config.yaml
hidden_size: 160
d_shared_expert: 0
moe_layers: [0, 1, 2, 3, 4, 5, 6, 7, 8, 9, 10, 11]
normalize_top_k: true
balance_bias: false
vocab_size: 1279
Below are experts of layer 4 (counted from 0) of a mixture-of-experts language model. Rows are named router (the router's row for the expert), down (a neuron's output weights, with its number) and show model dimensions 0-159. Each number is 500 + 50 x the weight over its row's rms, rounded and kept within 0 to 999. Numbers have three digits each.
After each expert's rows: "comes before" lists some tokens at least twice as common just after its tokens as in all text. This comes from a sample of Wikipedia text that the model never trained on. Tokens count by the router's weight.

# expert 18
router:511474486415354508550471511521413545450486494470512514570444529541543453457451504472479471508542497508536472494612420513564438384464540502497462455573539495531487447582550488492489491489453548484502414483456450455506453441337463470499456479502480489574439440522455456499500471509531524616460533431557478547435507386475534431465452497424565477465484471527556516463550493410491536584536480470368577510405475518538476455537441551525473545545502538463381426496566500483585442527467508
down11:457466441512452579460488449405443545445501519559543421476504423615568533470451533460475516446448536455524534530382558482482522576497508526392500478516564548483506499502474521461496503601467508479473544512542400529465443478551564459495585485490476437484609614563486472444513450442544525485609490563544559501568569507512428436419542577612532558522506463457488475519493515547535483508527484597533485542520501494478483578371572436519573532474466547433593464509440518489542516546550442
down12:472533492485568536407513514531547449491434425517477556483432452551496550419482543581519611465486562458532555538596468552458504502584459524456481521399473481510517457487490422451415517523533505493472467548489474438535485453622478440460404557453478430546474480415516564495466539540564455524449469517502513558532543566501485487574495477558450535642581496467497569491494562526427559496538615614549566448568596459452469437520460463537473510492498443499472559486396527456528503400479537
down13:535436506443534520576505519557491557411505589508572487539449366481528448495579547486502529493452464460524512495541478559553522392383524555447570444515555582513500447510511479484429487467456583450505463524505474556566443522441505527563495485509342519521475463469512367512406457459461493513404528487515500467444486514562499455527550491536559538467493431567556450445559492581451496468448463442411607492396486501451572531495476595563461544522492400509456415519475456511533488520508492
down14:425532511450560484474552486576500519411500534430549371536526419530484552497443436562501485441428364538569458492384439518564572526516479504470584566473428517452446439534533549574575558566494462414458470468514515522511499476554514522593507473554509446562555563404522558531450489502516547525543487460523565495442483489458583566462463586575492518550463439522420542519455495544492498526510439447449510494464421399493510538495561478394571430458423488458526475452520549493446510489570460
down15:487463399462535463469472548525545556612345487557541525489453438478513508587625514542502470574522468554518452578483529495567448473494517555559475468490473523433517485478445529446522537517427559567486544449466553478483400493562435501487479547445443524470426517578447482546470391397548523460525457457628482564509464524536540476558488514537564491523549575602476516503550561547501511472408612505547519443464424450506583495555467414517539504473527471552574536526527505505468521481534598
down16:456429490559511469573536561422480533422482522535514565457516594449470551493505467490463456488503392479429436449472472555468570471459553374542583454516539407549507467432391561478492507466545497462513545500592482526555509445521548610500503391586481461441450460511484489568444536512474578524475477523493502522459511599436483442492517463465459462514444506401566482527471484545539550427478562523564472534428473520465536500527365501580510467522492546490474637559437530536534584562544527
comes before: "1", "-", ":", "2", "\n", "}"

# expert 28
router:397455530493479435538533514483466583450548407426501435511495590423529461599597452554509566563452435500468519543583626530424557452473510474502478409568507481578453521416626452595557495506451511455484518515455479489537476550421497531470448511557482445446509474480532493488509470524514511603452424507513501570545497488485477408442559576499486548594474442557456488467538479519444490532500467475450532567428534408577457516492583520590502463487482580453381544476536463518502499519522502
down5:546457443525487482445510553562473542493458444697483505506581538561444490397505482538457423497490524429541602436445420494476547473492518436490490445529436576499436587575447567426495518508467577511487507534451541530538439499487587564536489408478447537397471541550545449554466422515501522482511434522475463575537570415451583514573536496608568522471513523510531551444463550478498515426545542496561458480458505494503540428546477417449550496521390509486569531538527471508450439533467498
down6:533456522534492541428503477530577537445530435495558457422480398477448549575526488554571507486501549516570433436387484600543537521510476453518531549473502423457476520531486465550471543520544565530488403562508456506508519518484497500358498502503537466494528552645617457603508592507605487441561515469484465588529449523517579490517494429479475552467531459455521434435487556457547459493520526500576539449474464530495537460551516478500514603388516415457467495593514487467573467470455605
down7:505501476469494436597488531531496546535564619455488453411513383489490505533518463509543504464464498545617548500525541491495393470533515483562486444501533477504448479461489521484503473483486499495417556467436556517521425482531556567540465509590530455461548486536544484419420629516482484432513524581429570594585505483570415560456540553500516389549459455531538476457513547591512500409460504606617524367478575582503492515581467538516485422485495481472501501585515483504546441523501501
down8:486470580489543430549605574428487436514565469581460498458501542561420400534466482695438436460583475496397516470510479538517456468573431603446497577477481545490497569439514603421552526505514507472506491528458500531500517486523585538443526505538526522481484494558483523548588459524506531469577536469448588543500385488432454531477494512454505502535561440526497503474557516609520485526536567554486437512576460471517505543567449569449503430491490497516508508484432502626463541486569475
down9:499465482443487514542590439462422497569390542539514460488513516609529540542447473551544434538469513577535564532503518448575489528445541439495559551479420526486480448470492557504465592497524455496423464479494513567445443508538426567523422521549566566567495419427534444477493511521500502428471393445430461531586508512424488500444582566478604484497474470413508468531542542575520599586485599535422523461489488523612527524466518503554480576475573463574500555473582513559470449483517577
down10:503446566441470530533548415654449509532505527486492549561507489429544515529444486474518492516470490513520442557525589547525469495522454536526528432470531567446551543585503526541467400464607514572462557521549503563545609554568574469518412477575510576533536589468491577469502578491607448457590563498531490587517493576582501425517448480550474482468492493542588501505500496480594414463506578462496528507576508464438498482491477519473512426441562469571455464511488375440474484466425477
comes before: "1", "2", "3", "4", "0", "5"

# expert 33
router:517483480478548504521471492483411552523525429536571473530505476480579484390471404437501471504540402535401531553492511471509498513475439487545586446444557474497451497450419524588564483488442507556525530459496441475435511509484468585479511530521521517655527503436523520455500407550524519462532546550464493503447476431524451506480392544498564466437451517458575532382392463476592440480485392474438495540449519480612463544490433544561572596521404521559452507446488525489454510541435450
down20:453483477529524572509558558523540492512480462581498479457546393551591559467485489464481526560514512447520512461554527477489504471450572531481463328440551525541532381551525458489548413556545487440438500496518485448540530483546506536465482563593531504542554440512587489467563465502508497608425561561461587478472497497467449524559442544437527575489475423466571612496582586484459483527502476636545530494466559592496432499531552458487519352528536487460501529521428496445459516508527540
down21:479471539551549539528515502382459571538418538559428507426479490433561566483598513480440456513442550345512452497456496438480538386574486427472515484466641440502497582487490507475477508541504487466469540549519619520545471518472493385528502492453453495512455505495586575623515491551419464461486418535468552538499481555510557524524497498479517476451460557512409442526506542538496435488472591544446556485534493516464429553496503474404529481430453431484483447513582500435600531478547521
down22:459495511533492521538465468400591484504466436548476582509514504553536461476462483508587514560462498552451433570471565474587546546527500649425444540472476543486507450522568570536551464551554546519542473492496458416549583561473507561551567546500542529561549484546517457601532431457569605524405523406438515486474469539432546465453583516550503488430400499415541481491514439486582523565379456527531562483512463460510512456452524530425462502507503496477529406463479562621501513468551522
down23:471526509519495485537503498547509553510493565445569478466500468564580537449456528505577453504499528475456549489478472391499536491489565513495597490501423513442511488425485525569534501500473514559512548401508503387474468534577608665555410525530566477498495488466492507518524487479477586576454471537495413511495447531522505463419451552540511516532442497460601502544553526431427517381460476484545473446433599475550490518544421565525526508384612521447452568492492378582479518490418501
down24:490400588420488374463494461567498554529516591614470571453572410584493522580591463518476586393522479494520526458476423467447512518523554595456566516514471479474458560474474505492521583530523457528536480567570554531590553456552493476487470534544450560527492610590517494474479435495469583473438413546498445530514513480575544571437519499439508553482490470509540434534602522462536458470520443460507485449533567471432473478472490461412523443569473553518540500559513558521454428485438544
down25:572520530479498481539503483561485489476455441536415562514648470496405466497426570508562464476569557487505395523443524428453447481492537567501586474568512474422442647446442514472415479575498513502467387547471458560551462413462494506492497382535529482552453475492529458536496562538451420538454480570492515607484521509370509525480466527481414602534533548493489477523502489536405478423417499487512533438465483479557539463508485529471487531481484532501511512443492536595601427470473514
comes before: " in", " to", " of", ",", " by", " and"

# expert 37
router:545476474478421452484465500498476523407501515578514444572499508441518528613554499503380541474466465509547481526566511553503495453465508498531543486485580488550464454402520418578551658502478522370447386489473450616530542552470477510444419540474493490584483523535473535496576467540532511517546529435465486549543550361530537437550426520435510522489461475529472513475505456459511529605515529504453400519465534480520526477539388497506560532516487532601509412436512534575479562506433527
down9:505478536526528530483454521639459444481533550573615492598501555546464553521512595520466526551545469494462606482498520582538490443508460547489570504559408453532494409482504431555481483522465442521426504508466461459483503543455480476368523423442487557418519499517486433479547472517527484479490516436496459567463608612549480455599528458490417580579493487497468545482487547558509476585510553608503543450521454483508478511534469490457475448494546518420384537510509540536521619419519587
down10:487517525525585505498479501525497469472466471532471594488503545589559468442498456488519478511569446528536600532475606534533460555570465559434457584554505471462474504525493550543521481537571523478456468477441468491497541574369517506478430578491440464579483486503462536466497536497429468439548522417638431583513538589443423518450555574518518475453423550516520501527545491435446478531541571499553464463540532511475436500473490545557463490536528616508650590493495483591650515466514533
down11:496530471490479455438495517522462511519498555504538551483542543525462561502486511534402589531384459568477568453558460523602550473444451466485534486512514415432574501544457567560459532540486470392504411607442552509567515451472477421526512461528535561601487548475453457456455439538501539527459388475526495481491450511519501570430504548429515506491457411500463461437589539553401525546528464538620527502548496559427565514419428486501496510467530511654460585424484550466439493514539495
down12:438497458484542515434464531514513484467568508607503461542516455520465456638539502538464537447455617559563487511547534399505423524590565466588520383456466499384473463461455423488400469509400464466478472528572639503499469482445443536445438475542432595486528532537563485522556478516448481489473591533489531504573499543464472464520462436464547419513437563524506499583464500512537539525477597509531426462521529553474461461555521484531533583490546475571495505505417506444519436561562520
down13:596507493513478436498551498584440564483494518429546467459451519555609506508468509497400501482450499496488582516517492436372559482491586580463479465465414493448532485441589495495535510491391435565478551430512506497494440516484483489550400570486514504478480587496516490502555478531606557417526516581448557459581518416524471518514587541565558402523484500509474573404474517439517502529552547464556519499506506498452501540492453448494582506449589477589496510488538559543439499409651473
down14:429562443477511475503493549457448483534529463591396503528518536501545495546540423495510332459456459467530527467513475526534420501483418473419454509535504425621560388488471386467530521500493568492528526489444555561553548497388526514432486437449500461539455512482431490464430427445557454479525408534582555543447523497457509537558407538452531477483549542466528415548511532481540449509429552482530493527556549561578460500530616557415506428517463508477508402481540445484479444504465546
comes before: "0", " |", "9", "1", "5", "8"

# expert 25
router:487498414458375474611442505488506558479464507496490460516513519411533485573559516444493506461437472446564478539497455431395524388475452554544502457362625516527364412464448531456505584410472615464473521460441485497481548432475435482531463607417525414461453462494547506510589500553466496498501508467463518517460532447554509474504563496529489504506478483493567544466555480567492441485435461449417514512445499522532521518504504449463555529528544509503431530495539595512491495470358476
down8:513456494551518453557445559466455546439480511417480420475425561570530509562442495524495459541488501471479512517516471541461557543494576496473544582494418504459554519442483464519550611436480520498458520450543442458490549442538505500626455621484530392459416534460554407534552534525414584495422530495577469534461441455504451504488505463506502479477473545578504610561490479473446491500491434455430552439554390505523548475551595562457555464520591502512534480561517459544573575440401423
down9:489419592452560433538452476572507502487531430423554594486450498545464512641479521492549491639478477537545541481486536581504579474532500525469495545570450528448418504472443472468546509396422501590409433525582455526481498432417461504569462554522577577516403518462516541577466415466447546387505507501482505568430412462546555564464573535521456456461550536509506491470498482548549491489468510546488476461540512476563502492504531642456392504517491547512488497557508449503511467485539510
down10:403478520410456489452547504495522482498530492461664526552525532577568577482510466425488432484490488412410481458572482505564534487523518444509445497536549482517523502467531399541482534461432452506543461500488497487613538469539501436495505441534457449404527538532475500507547453509547474430576566417517564456564528426554540492543469503397469516523467542601535476537384503400609472563516490433460504565489484474505588517566433540537485461522449549439419480548497409556462460565544568
down11:494544485479536417499531533495466394514499554519467520398554460478529525480503448434437563517479473539514524486563548523578501454448421522540541552403474573501533438471500498443479498464452519567514539420574538485553388453532528485551443481637386567451664581599430480532478489504462555481458587454568518475521574504512484546430525556419439409489601446459488519521489555479505541544513426445482472521477482442438451486483438505485471482457573519560563417478526557503544455546491515
down12:456515515449433507507618522466500494477506512493413507588548504560477471540500492513526404454466521536544458502435442446381431477445552491564597464520461453440485609430427515537461516453463530554552544502512464488483444443497435503563558576483558456422510512444463519545504470432507497532481484491435525528434485526540511461573541552473352544385492494482442545564511538583428471497427456475612546502583492461537450519482439425536464569431500575402593438494535505461459461465480569
down13:441403475457425498519474522546530553452435456569528592422575503454513496542589474523543528501450390501416504508451406504444546504546483579532476511439461550509549521539451403557432437468477494526515492533561470471472504467503470524526419554544550438527565517454538400442557522590550564431503534368506446504398396507504520459507527481427453520584448567495446516515551480509473533439509554454436445435552501561473509473485410417469559501568486511513510520561528548545498571571597555
comes before: "|", "==", " The", "===", "The", "S"

# expert 31
router:513476452381426525658531565474472545505441540523476494464505498452477463546528436432470567419488554489472513491505562543497449487450453474524539496566549459573405549497598524493609452441454469420499563478497469503508526422455461530477482508460420489451365366509509519442557480538387544563595527397411452511503509524534513498503400531446549491444470450502468529559468482537513449568451454554376481496523514454475532491508466452539543564545465565475541484514509467556487519572485456
down6:490541559530495566472496437503506453576477459576443623531526551484459575466546659532564412458597490533529484491443420506422437518520441417463545499472520517497557498494421487489408484504483470518493413554486513600543513438420459451549507603565458521551458527476576534459557567484482519483486516555455546457514527584425496520456492435511455520473449502539430499488520472530474517605574485683473421534508556466519562512484459475556492459588499538532412492508441475567506511494489465
down7:510549484445442545516497497537556461493448570425565498466490450495511574471503500607460551482570473555475547525438469468475457419460522411520509416420510532474495509421466615426550498406490496508453522480472502431492453513488511574501654499502445526468458526613496504535520412521439459459508558480560465483487574484542409462427459541550514500472622527521474538429453458459469567557443598481541457583431523526544534466490541465508552504587438504384597541502554407545541515454530530
down8:488458538392444452457429440475427418481465516451595428519389545418529537557508568550501529541451468520582543538439553514489489531550529538426493525435437448547548424400535545544596464480555522587516549493576463490468465464562524586472462528456402522403477535462555465472490541441472509434431439472538495472503454418558549486500528518508363467533458560521526440475461481508477501490509431448533420522573513465570532540526454516534540494589527535460438500478410426498571482487425445
down9:473493517460529519546496431500478448484411533434480463429554577489448478485514571516485419534447454487538526539549478405540379432531385492557470374580471471498447535406501441416516457530476521447489510616545418498418424521491488480497518397544392573575535484457537552492427572518578450504458470544614466460486451426442424528441403519482505477493552496567510467512444454455530489443562539456427499486541496445470509505497472460516499512514525520477435531491423551487504625468505533
down10:553511456440468427508463432519544518526445509500531415493541471504441498531504516475504595442550519526548497433464589576550494529579558476431572569515440599505485488558522476523542496589414545659549515565480519495485512533414551484489511479493469547533487511512532583518491481431485551525408514468378513540469492573484535551462505513473511561515527449523513488519441592584538599560402510545575586511449490540572483420500512540631568469442457512515508465605537496482581574512501582
down11:489546518532537499538531617461443504473543563584579650471535529460550464556575524492446416524474497483549496596575482458527492481462472636494518532520428464421466461482502560507527486533411536461465489468494416487457457519539567479447545563462468500588502549514541551550466505470468509582452485436485487467520464422595501373464528439484473484476451572506530430477489501415555483495504518517429479514408442476498539515641394453556508426534547416561528453581525519479523467577486506
comes before: " ", " D", " P", " L", " M", " S"

# expert 13
router:530458432425504509529482492414426514484465451526511465469480494497514446457530490495313479488427419423541498464464493547473525416469494479541492532502505426477495457466448388493557460507441552474503503526512482550493531494610491516520471499478516472480379481460519489424482442504395504554415516510518495561480558491480445497464439536497417455464476500524683387413398473448494482481432392453525508518524538532483562423593492552444579465627494509484460511510445432467512507513524542
down0:566519521399461464548556456468498580528508556503544474535436422477475486447539517486487431474401512501536485475453470573471501573457432562540442574409580545584539413518605518498513459492444593504483551510456519499411521469501473504559527502512508547496396559393433426487489525415514602462532524511507536425499452571530507463421483528484477478461524503468495566508580480508428506418502392516503503422439400547623575489519455505520515534462511414480533492501537380485534588472569525
down1:399448593521344444519552503449472505567479462449499438491427408544461563624541489499553529526408396524552473503482490500486495511580473491476477483513533477469513395508499574559469528531625528478457529578413516531555548456495491497426456637476502482454527538513540547465579460522465434468546512549470528540457497555458463460535534526462531510595509513533432546479502515467499559509446538588583473550487559485478578537550478486450538469514530427485443513425455572470532458543584384
down2:511508469486475536442552584480601496538461421529440541526498510447515544445474576511571422500529537478576504513560527575546466511468501458532504462491625494523545458513436634491508569579441538542534423533567506470537504496539426511445527489609393561537458550469415517491484567559450508521515493471591454395529537558458418457417483601521576523609500473575477469507429543436452602561573474480526533503508541427429473420491544485489443488472515505481530564525462504521549465444578476
down3:583613508526557518546432504453503534450468457570527465542489515519534461538418495495473492518433512482578540492502594441531586547486502508506422495457474545466558467597433536547515500496573498606517601561448546455484448431479465495492453533418422526596458469480395493506504486470500488508500568468593577527540479477515409554482497519411448530479374415584510486473504452562472528536484444575425532604561486525481528503509527522487431494454469499577558572477553512422423364452500493
down4:414435504371555448487472512496525533477533538514562519416460449613488413467565534526455444460557519545631521566494593435524515511446548509501542500415475533507502473463564473468548486575540531478510586495481583516411497526489490523514544500539484410498516396564563578442473610483426431541486489460500474512475573488540599441484548556546528442477555520449447509496509486441460473515583549566549564508539465515463551545550367471506489524529426484527538509528517541489520594560600422
down5:447423472484508440543554512546602587470454404502431555393507461415521446487435523453548509545487544490569516556525517465461464547500571581543537513511425518471460475463495467519586485437579559535563462587475475527581523479511434459518509532516549514460470501498450469484451438428421475479365546589460535505545458583539542522509513564440567505441530438459461497491500578551516561423545517505507500680556574474472558569573494419525533475486489415468581465509441474447522531527528511
comes before: " ", " the", " a", " S", " M", " B"

# expert 27
router:551412520417554534469513470388507494500519519511520518573517531474513502515507451500492515593489436509495578499557519623508411477491429566478493468507546506474445404513505517602564486458475477359561472508549462546579539489507453541430519501504507471569400544509454435487533432536529459508572505435503479500442537431402477510607469537534545512415454413411493534464478468488518413550515493464489486532511568513528548453610414579512494494549502466449356386435482484435523523449511455
down0:523561480526487464537468491432476492537507513514469583373438384607564439429494474474539500527499449531457539554432514546551438472388440433532396479633468591535533509487450532545521458525578541528517506509592473417572448482460459498444488463452475480504468481546477511621533502491503535459477568463427553511442575507609489527544483609576485502566519452560525454531445538575494455578467563529530454431430483463462488518515520483509452519524407497505499411438499438573499575508464490
down1:453519523601511414492517507559395515457427566543384486531495446461555487490519531446428477466472479488454480495500509503545480540610393459559547493441556445409470479494564473516461504489515410465482490516441419578475517491470443498501495618476461360470479428501606550524479520496477525520484525563479561378536448523547523504507507552532518508444576483492545573537552404492394457423476491520521528514495446453511484488429508478498498457453485545496549505633355590521486507587516491
down2:456433506508483459496528563424503456546502418533545545517478498557436598478423391468478379468525513497449410467475479466575419460504539476533428534473450466397558445436396442579552541525553554473499478517458555511555459560466429575449553487430559556552459486448486442512516486616587433514496467455434497526499467565445585547554540448504545543548463546433503534458481512585456481503419455529501552551430465439499439473458476589419424455507456500455475478483533512479387465514499476
down3:456545424512563508567442509468542619473527513550486460459433463485483496500549462517434527489550532548385516493502431468502571507528509514592559454505494508563493426548581558424481570482481515475395457528474486486493467518473544502580504455516571463478390549465506493392519415545367511385409398521535457602412491508513467560537497516521394491426448544435463602543530484474466515407547415539577447451508448529532492504543533526535508456487538509474564511523511485544508596505494567
down4:541516566463488546491544508431575539460496496459507424494450487475537526496434463456499486620568478486517401469529477522518476447601542472484513477505512495510345526442475547428531509530528537502567436524521489468567526414472539564441456470550569456485541620397513553427426609433510551519468495540576494532463471495573569526489515467501559467416438513439468465544481561476424416537492446536529456482579552534468465448475521592421471556501474543508491598464567487601459551630492511
down5:561480468526543484573468516506509454517473454455434542628586528491495526491464508559472402464472480454449476562513568502467571473503505525521455444457540572564588453505463480468481428445368466537533521631578442516540559478523548483472462425467498479467485596507558431442538524554448514542473509508524507404409515465481540430508534526543514558526452409555488450536505497406526395546518473416531558483455510486500478535441451566409464436510458487516536576364479509476361570497480512
comes before: " of", ",", "\n", "s", " in", " and"

# expert 24
router:453497487455498483520473491489538591426549493481429486622530503428489475636584507456417519503503420467527471481475585581530448427508510442413415455429465500546428472436441509606552567502428470464516481476505476569444464518467501521443399501468460490568515484522498581518613471551502522561551520401467489590564542452514492477523472601416532508577499471501507510440489447514487504636477498463406437522479500445462501471489452497540537526542432504573454489449454590518511601510433503
down38:454487476420412432524521524505546397559489497569566451617529503418559554547519483499479533414511447528505465527537535473568502467338527517463558467494567554583433451525491505455508540487539517510490509532540446480553477507531450505534505516523469476401551474526613549524515567542531468562507512543478513476411465456507479487446541538531486562500497466557417437486521627456468552479530508536465453553487610430493530380475462506391430519513365396599500449531494491454440516535486467
down39:435468522515544567475486469548537479536446479433376530487564605486460541484523503602570515503511393413444481507451430501455406466413399506449525472469504450463531480571472533493447506514551492549503470493491463565541523490597487479602477466433639443526522434480474417514516561374512461478575489622499547437513544591540522524501534521436478467517487477523567443522484435593468522421389510518501543480575517435542556515516503538486510494501500522380505491479492454525534490575535423
down40:443497543536454482457537518490534515492458544499561493482424522499573461530504520509444544443524486474499456442523504449477461494553537467463408396439442535527513552441466399528546497568512465530556470540548431480548473437485587442427554479615600530478661527464549469454487478460536482523594507497492509457526524521465437426525495530483473488469453569493467517565580473469516465445457508627478489470550476468496496547541538416459465401395527489413488464511514699495454503413420466
down41:491515536445483473428537566397436477504399511428448487535554407458534606401562544564500425516426547511553445453457531534534567488544531572494552438521437468528484422483495465546503539581506469491451466467439566575515458509520473431544477558518533495533552495394487497475438444550466585485503540474448466430458501480464531481507461542462571403552483474554485427493435533378528631544510529541409511569512522494411454454487495498505547467407568452493434549460441508567438505525418542
down42:459447484461514590531490521463561452420456469496524482510472515493434461389422500523490505514577441546458491422567515535533390543543420419535532564564528423512497517540522500499445465516486494472455526570531488582383405490532543542476514477477435465471503526504513478612499482525515497524453419510425595568496625463418568497452484458566579467610614553426548530427437486480463572496459559504504496509486553520529488526465521525435390541454508497538575471425559443484551504585442470
down43:571507511561437548472498529561473465491449607476532552494459527543503544537516584482490507476522524621521494498517532458527537464486555454527434502497506414452530549561458621549471541519500532436549464491490467343476385469584503421529606534521469579472528532543486513547540534513504462562547571429558579480528468525590419504459478497498575380522497454469520516496549441431507550499575512587565542448417505404532490511504384450399502456486561449476486554463518567463465493511509414
comes before: "9", "0", "8", "6", "7", " |"

# expert 4
router:517487524491421462547539509427419532545510387520544463543488505478596534480549479580501509430435480539523532489535595572529474466447483478455448480492485504469477478392512488550555479454503512471483458453643513484452607592413493506488479570574498473489504330533482502489538432532528453547507480412519536524460501388489510483639428580508598561540502483547521510451473471472492500581498520434467561524533449456556516557573462530428526581576477418571493445539545464488550506501558473
down17:479409515495546469485483496545460474518482535520581533528598530595499425568450525540515539469547466559493512480542442476468563437505499485488467502456606440478511454531477474502467500496514497485509430506450476511663533525538534562498481484501535501491530545541418475391509532518508498414566427481554472534479487435591494531449623502431473498520536463530493440491580537443536469461551511569526504419446421444564519504498377397562563395527441423502403581471577572478400443476459574
down18:522460478522554577451547464486431486489503555488454435553440493472463487546506442542456566464541395526408517523504607528391492618453514444601536422499532517444541509581492619454526489520548549508400525530473499518394451559447571492425508417492567519443548524467533513497507570498565497387511491476465475476491483518463489503390474390515518527471511531561588553541464526516501453598606554449403521547516483493502505474549413499489469594528552431475473519508505444447520515405479496
down19:467482544533445464507518360481506493509536491508431425564488460511512497554563610552449551449457471490559460490588487503463546528544552415453453506564520482412495580536651558495513482540459524470434500498527530517507469536524466481584398501494495475470590515475504508504488452556426509501549459525595481397499432460514481560556496464626449481526553492446420408562538431484442453596533564514500465526602510502613529566531528512493388544531462487550490548410466480455535474483464574
down20:462487390491443543433504533548550521520420485467433589499517461558536489436486503497524573545511484536491522444459516545519462466422550519482481495484572523463533465443469579470512520467543463470468509541543522557531538538497481502475436427620596503473528495551491508522475545563477522433491482497479474545385522586518514450504425535558490658407516384429490405461409514523448529449464545443547492549458495532500496456562562452539450470418481606506426577552476555459602597480391540
down21:542506536418544559447496526463509541473492440480497460480475487499576501382531487461393512579390430529528549599554500542524498489448441586563490471412535575507527515461539502464482531540466578452569591525457556507573504567557556546507497476558529538500488476501589583448445548517508560571564479500529529526498484481524460519461534440454398563534456527523451446530442436494610574554533526438516400553521544576564546506564495469551579563431551458500434555541467413509511528620447507
down22:483435585526490462508513482501590501454502548517532424510519551544541523449483432464560579504510536528526493429434538583574429481360408362600479568442461452493493471473491560462530608541599514565472532495560473459442437474500550513475484534495453452531557455468478467534433491472480541477512493467488500510465501414460540533513420615505579410507515559503493527531508498522472550480551524501401442503514531529429465451447627552541513523417540466518440468628502477521387459532539555
comes before: ",", " of", ":", " and", " (", "\n"

# expert 10
router:451503467434433457641459639489477500530492495522542528543582551419491529552454497504440537539415512412557511593576481475514393399430524567518534518540640488461395501439500557488537477388444477539533508498414502517520515535498441516470435593555517423512426545504471558460546500510407521516518532416442482534585500507508447487520516531485536468519466525529484525517497472553533486499492448500436401520535520539501539547451436475490488584563492483529497583522571593524515483468374495
down10:491534530447457571457483479497543583502531521496565491472571613485448476514475446506509598583508421556521547446475502542559423389449570514568528484552478491500490502468410466504468607565492430562456499576448497540499531574486396448479494420534448572495476503411531397460548441426527565563486528540510450454499481506426531488516498548468458559468488454530571528426386537477527418503519508347516548501558431535552469472510432518542590531507531481458490466473554437436495503468423419
down11:571473552509414564452504434533485538516491568451479449536503535486446470562516493497529418540489449449556484478507476459473533490473494580459517460616506417482456513612517480490366493533426451412514501446514474484519499442350465541473554519530519460503465439616515585528416457552484357511479479566528526476520476498538450512515446533463449577441550482577505461466571562455473518501420492533488470536377535567526528437403513443484588490492394526493507536469553458545595510470449542
down12:554469536539537516527470626572569539465502543491546420511458526571518569530548432479466533400584433425528443460536560454500481515486585467549490470477462446556526474477506600475542516526529480486522496519480506473448440524495455424384556497387545538446500526473506396596439378474470543507545492376515512522415537434445496536452564569461548490474473521506431441539511440423522537526432416578424524391478559552463418433473541462552494488534464553493510500524554495509516476578540468
down13:480545531592516515521510550589514479483421414534481610516433464419529504509433515496554524457501443563465507463610503516533432436501531573567469456527556533490393551450480433500417532544535554475580499501516593528557474466476476576405508527446535377496553487475526472508592576508475545498405549607502553504594483434547502482549514468411490503536550457510494443473558543493450502605501552566512426527518524515412577535517480533478481542448453591528502439433504577592469497425498490
down14:580551568530452466477550580526496456488578535511629474334559491395489450448478425469452641590501472542524555517509463498499512549478500469512502490511511520508472458440493515461457554475577431448493509506503531548588513480524653484444540440385498494426591501482525478517476474545490521472464518455467530443593426520512402479506452524463562537412456526444525531486509502479527507502507556523522421469545490516521546465456331511508506490562454488446445525550528514436418479471550561
down15:474538468546522414463446510481567455530433402500461493494468455508472487509489499508473498555397465484525498534498536424498516400493519476502488550475512505444631519509493457470431517523546496590543487499553442450474476498448508500494468471471497562583537509467543543615566480483528525559612495534423524574458469532460563473522582478572293462494437492540535494390552497605577443541427460518504585505432570474460452607501545478490496434472486552456500419493491571484582529506414453
comes before: "-", " The", "|", "==", "The", "==="

# expert 35
router:587488480493595486497467546503469497481624460471526439527500555419483486435551460525474568548502541485478442472495484566494505417445500486414567440467484450473435402566568567556593513434470549474480489468464429490496470454510455489581521496532529476530461490509527564515464491599445506479550536390545521678581482436418526474577449451477519499491489495571508491482509469484524409494446527492545444525535448590508572557555448428506561507507367517470397483445536600428529502468497459
down10:547449557483462512546466462529457533473367503553576438513551525495459491481527446473441470447514471541550475469464485412520509480510494442442494473493417557602466483496531505514600422541441503546518542644495535469533444513503428474507437498581499423441534493483548519520519551424513467499556515533578570529412519467510482606504390489592505537507594488556504523530424498552486389487464502467444462464539503524454544495531568445412519494533465549453531564415562502390592502488346482
down11:379517456509482466526477424451484527481524581425575521504439560606539535476511490462515587565478460594483555502619491494582523421530515586387447570548501510496436428432521537504516557423439528511501531546518488530501498560542483491523591479571577473465454540524536498453449536488511494452469484545434534499440494508500496491571499532587550509560505483484544560386509534565590586605498501436481422481543553459516442506569513540437548522514509410540476493467482552445430614513387496
down12:455398611581488505457463495470458508464495520487566510468432503542471452496546475491511475483478481522575485431426476508476414472424481480453464400468452475511449523535511470552500461406546505508543431465433404485436401519392526455585467511538521534530531527559411460549490463571600471538478461478610516512414590469481474470365509483476478528485525530539518469525484550438362507540465529538446545431384506534543518486484480383516582491422443494475431527455522576536478476487562557
down13:541598480461635524570443519509554547562476477525450494506503493498511535483552564510477522519631526507498514441505564419540521499523412486499518508570487468535484519600514490426402520431577530555549409470557409565539577472446450490498448565470425494500595487504457505536558578472514562521518529584379500432453520454422499421502511516510410506469521509526522461500500464547503496485429529545511537520450429495518543591487535502454611650548429502497491534466583472507514449613550495
down14:474513550602475505468496491516494548433466541456512601455531457406517596552513429472487475522553455441615582573600451542507550485431476472459616457496467544500460465517496428544478511594468431560556515490461496469445555535536481555536485592616513505451454519557551491610450530479526484501511506566491465428561448625551433440542478458539542517509513529588424604490480471482577462487436477519551495521533551465475450499437512479562566500537536451455481419481535549521580474587469428
down15:584501505481515429482453542460472506444497450530467546586472521513413472537508557441451490474522440480543541456445541542427548571497487491345474467491446511398528516463462513534436516465553524467529548406512522518456460496440561557507548499508476381495502462520428436505502453518430538414593546456472460458471482388399466402460554389510429552582524496541411464475520478544434574463514504523522442468480435482434507420458520507530480536450435510505649489450428518434486520591531475
comes before: "s", ",", " (", "ly", "\n", " and"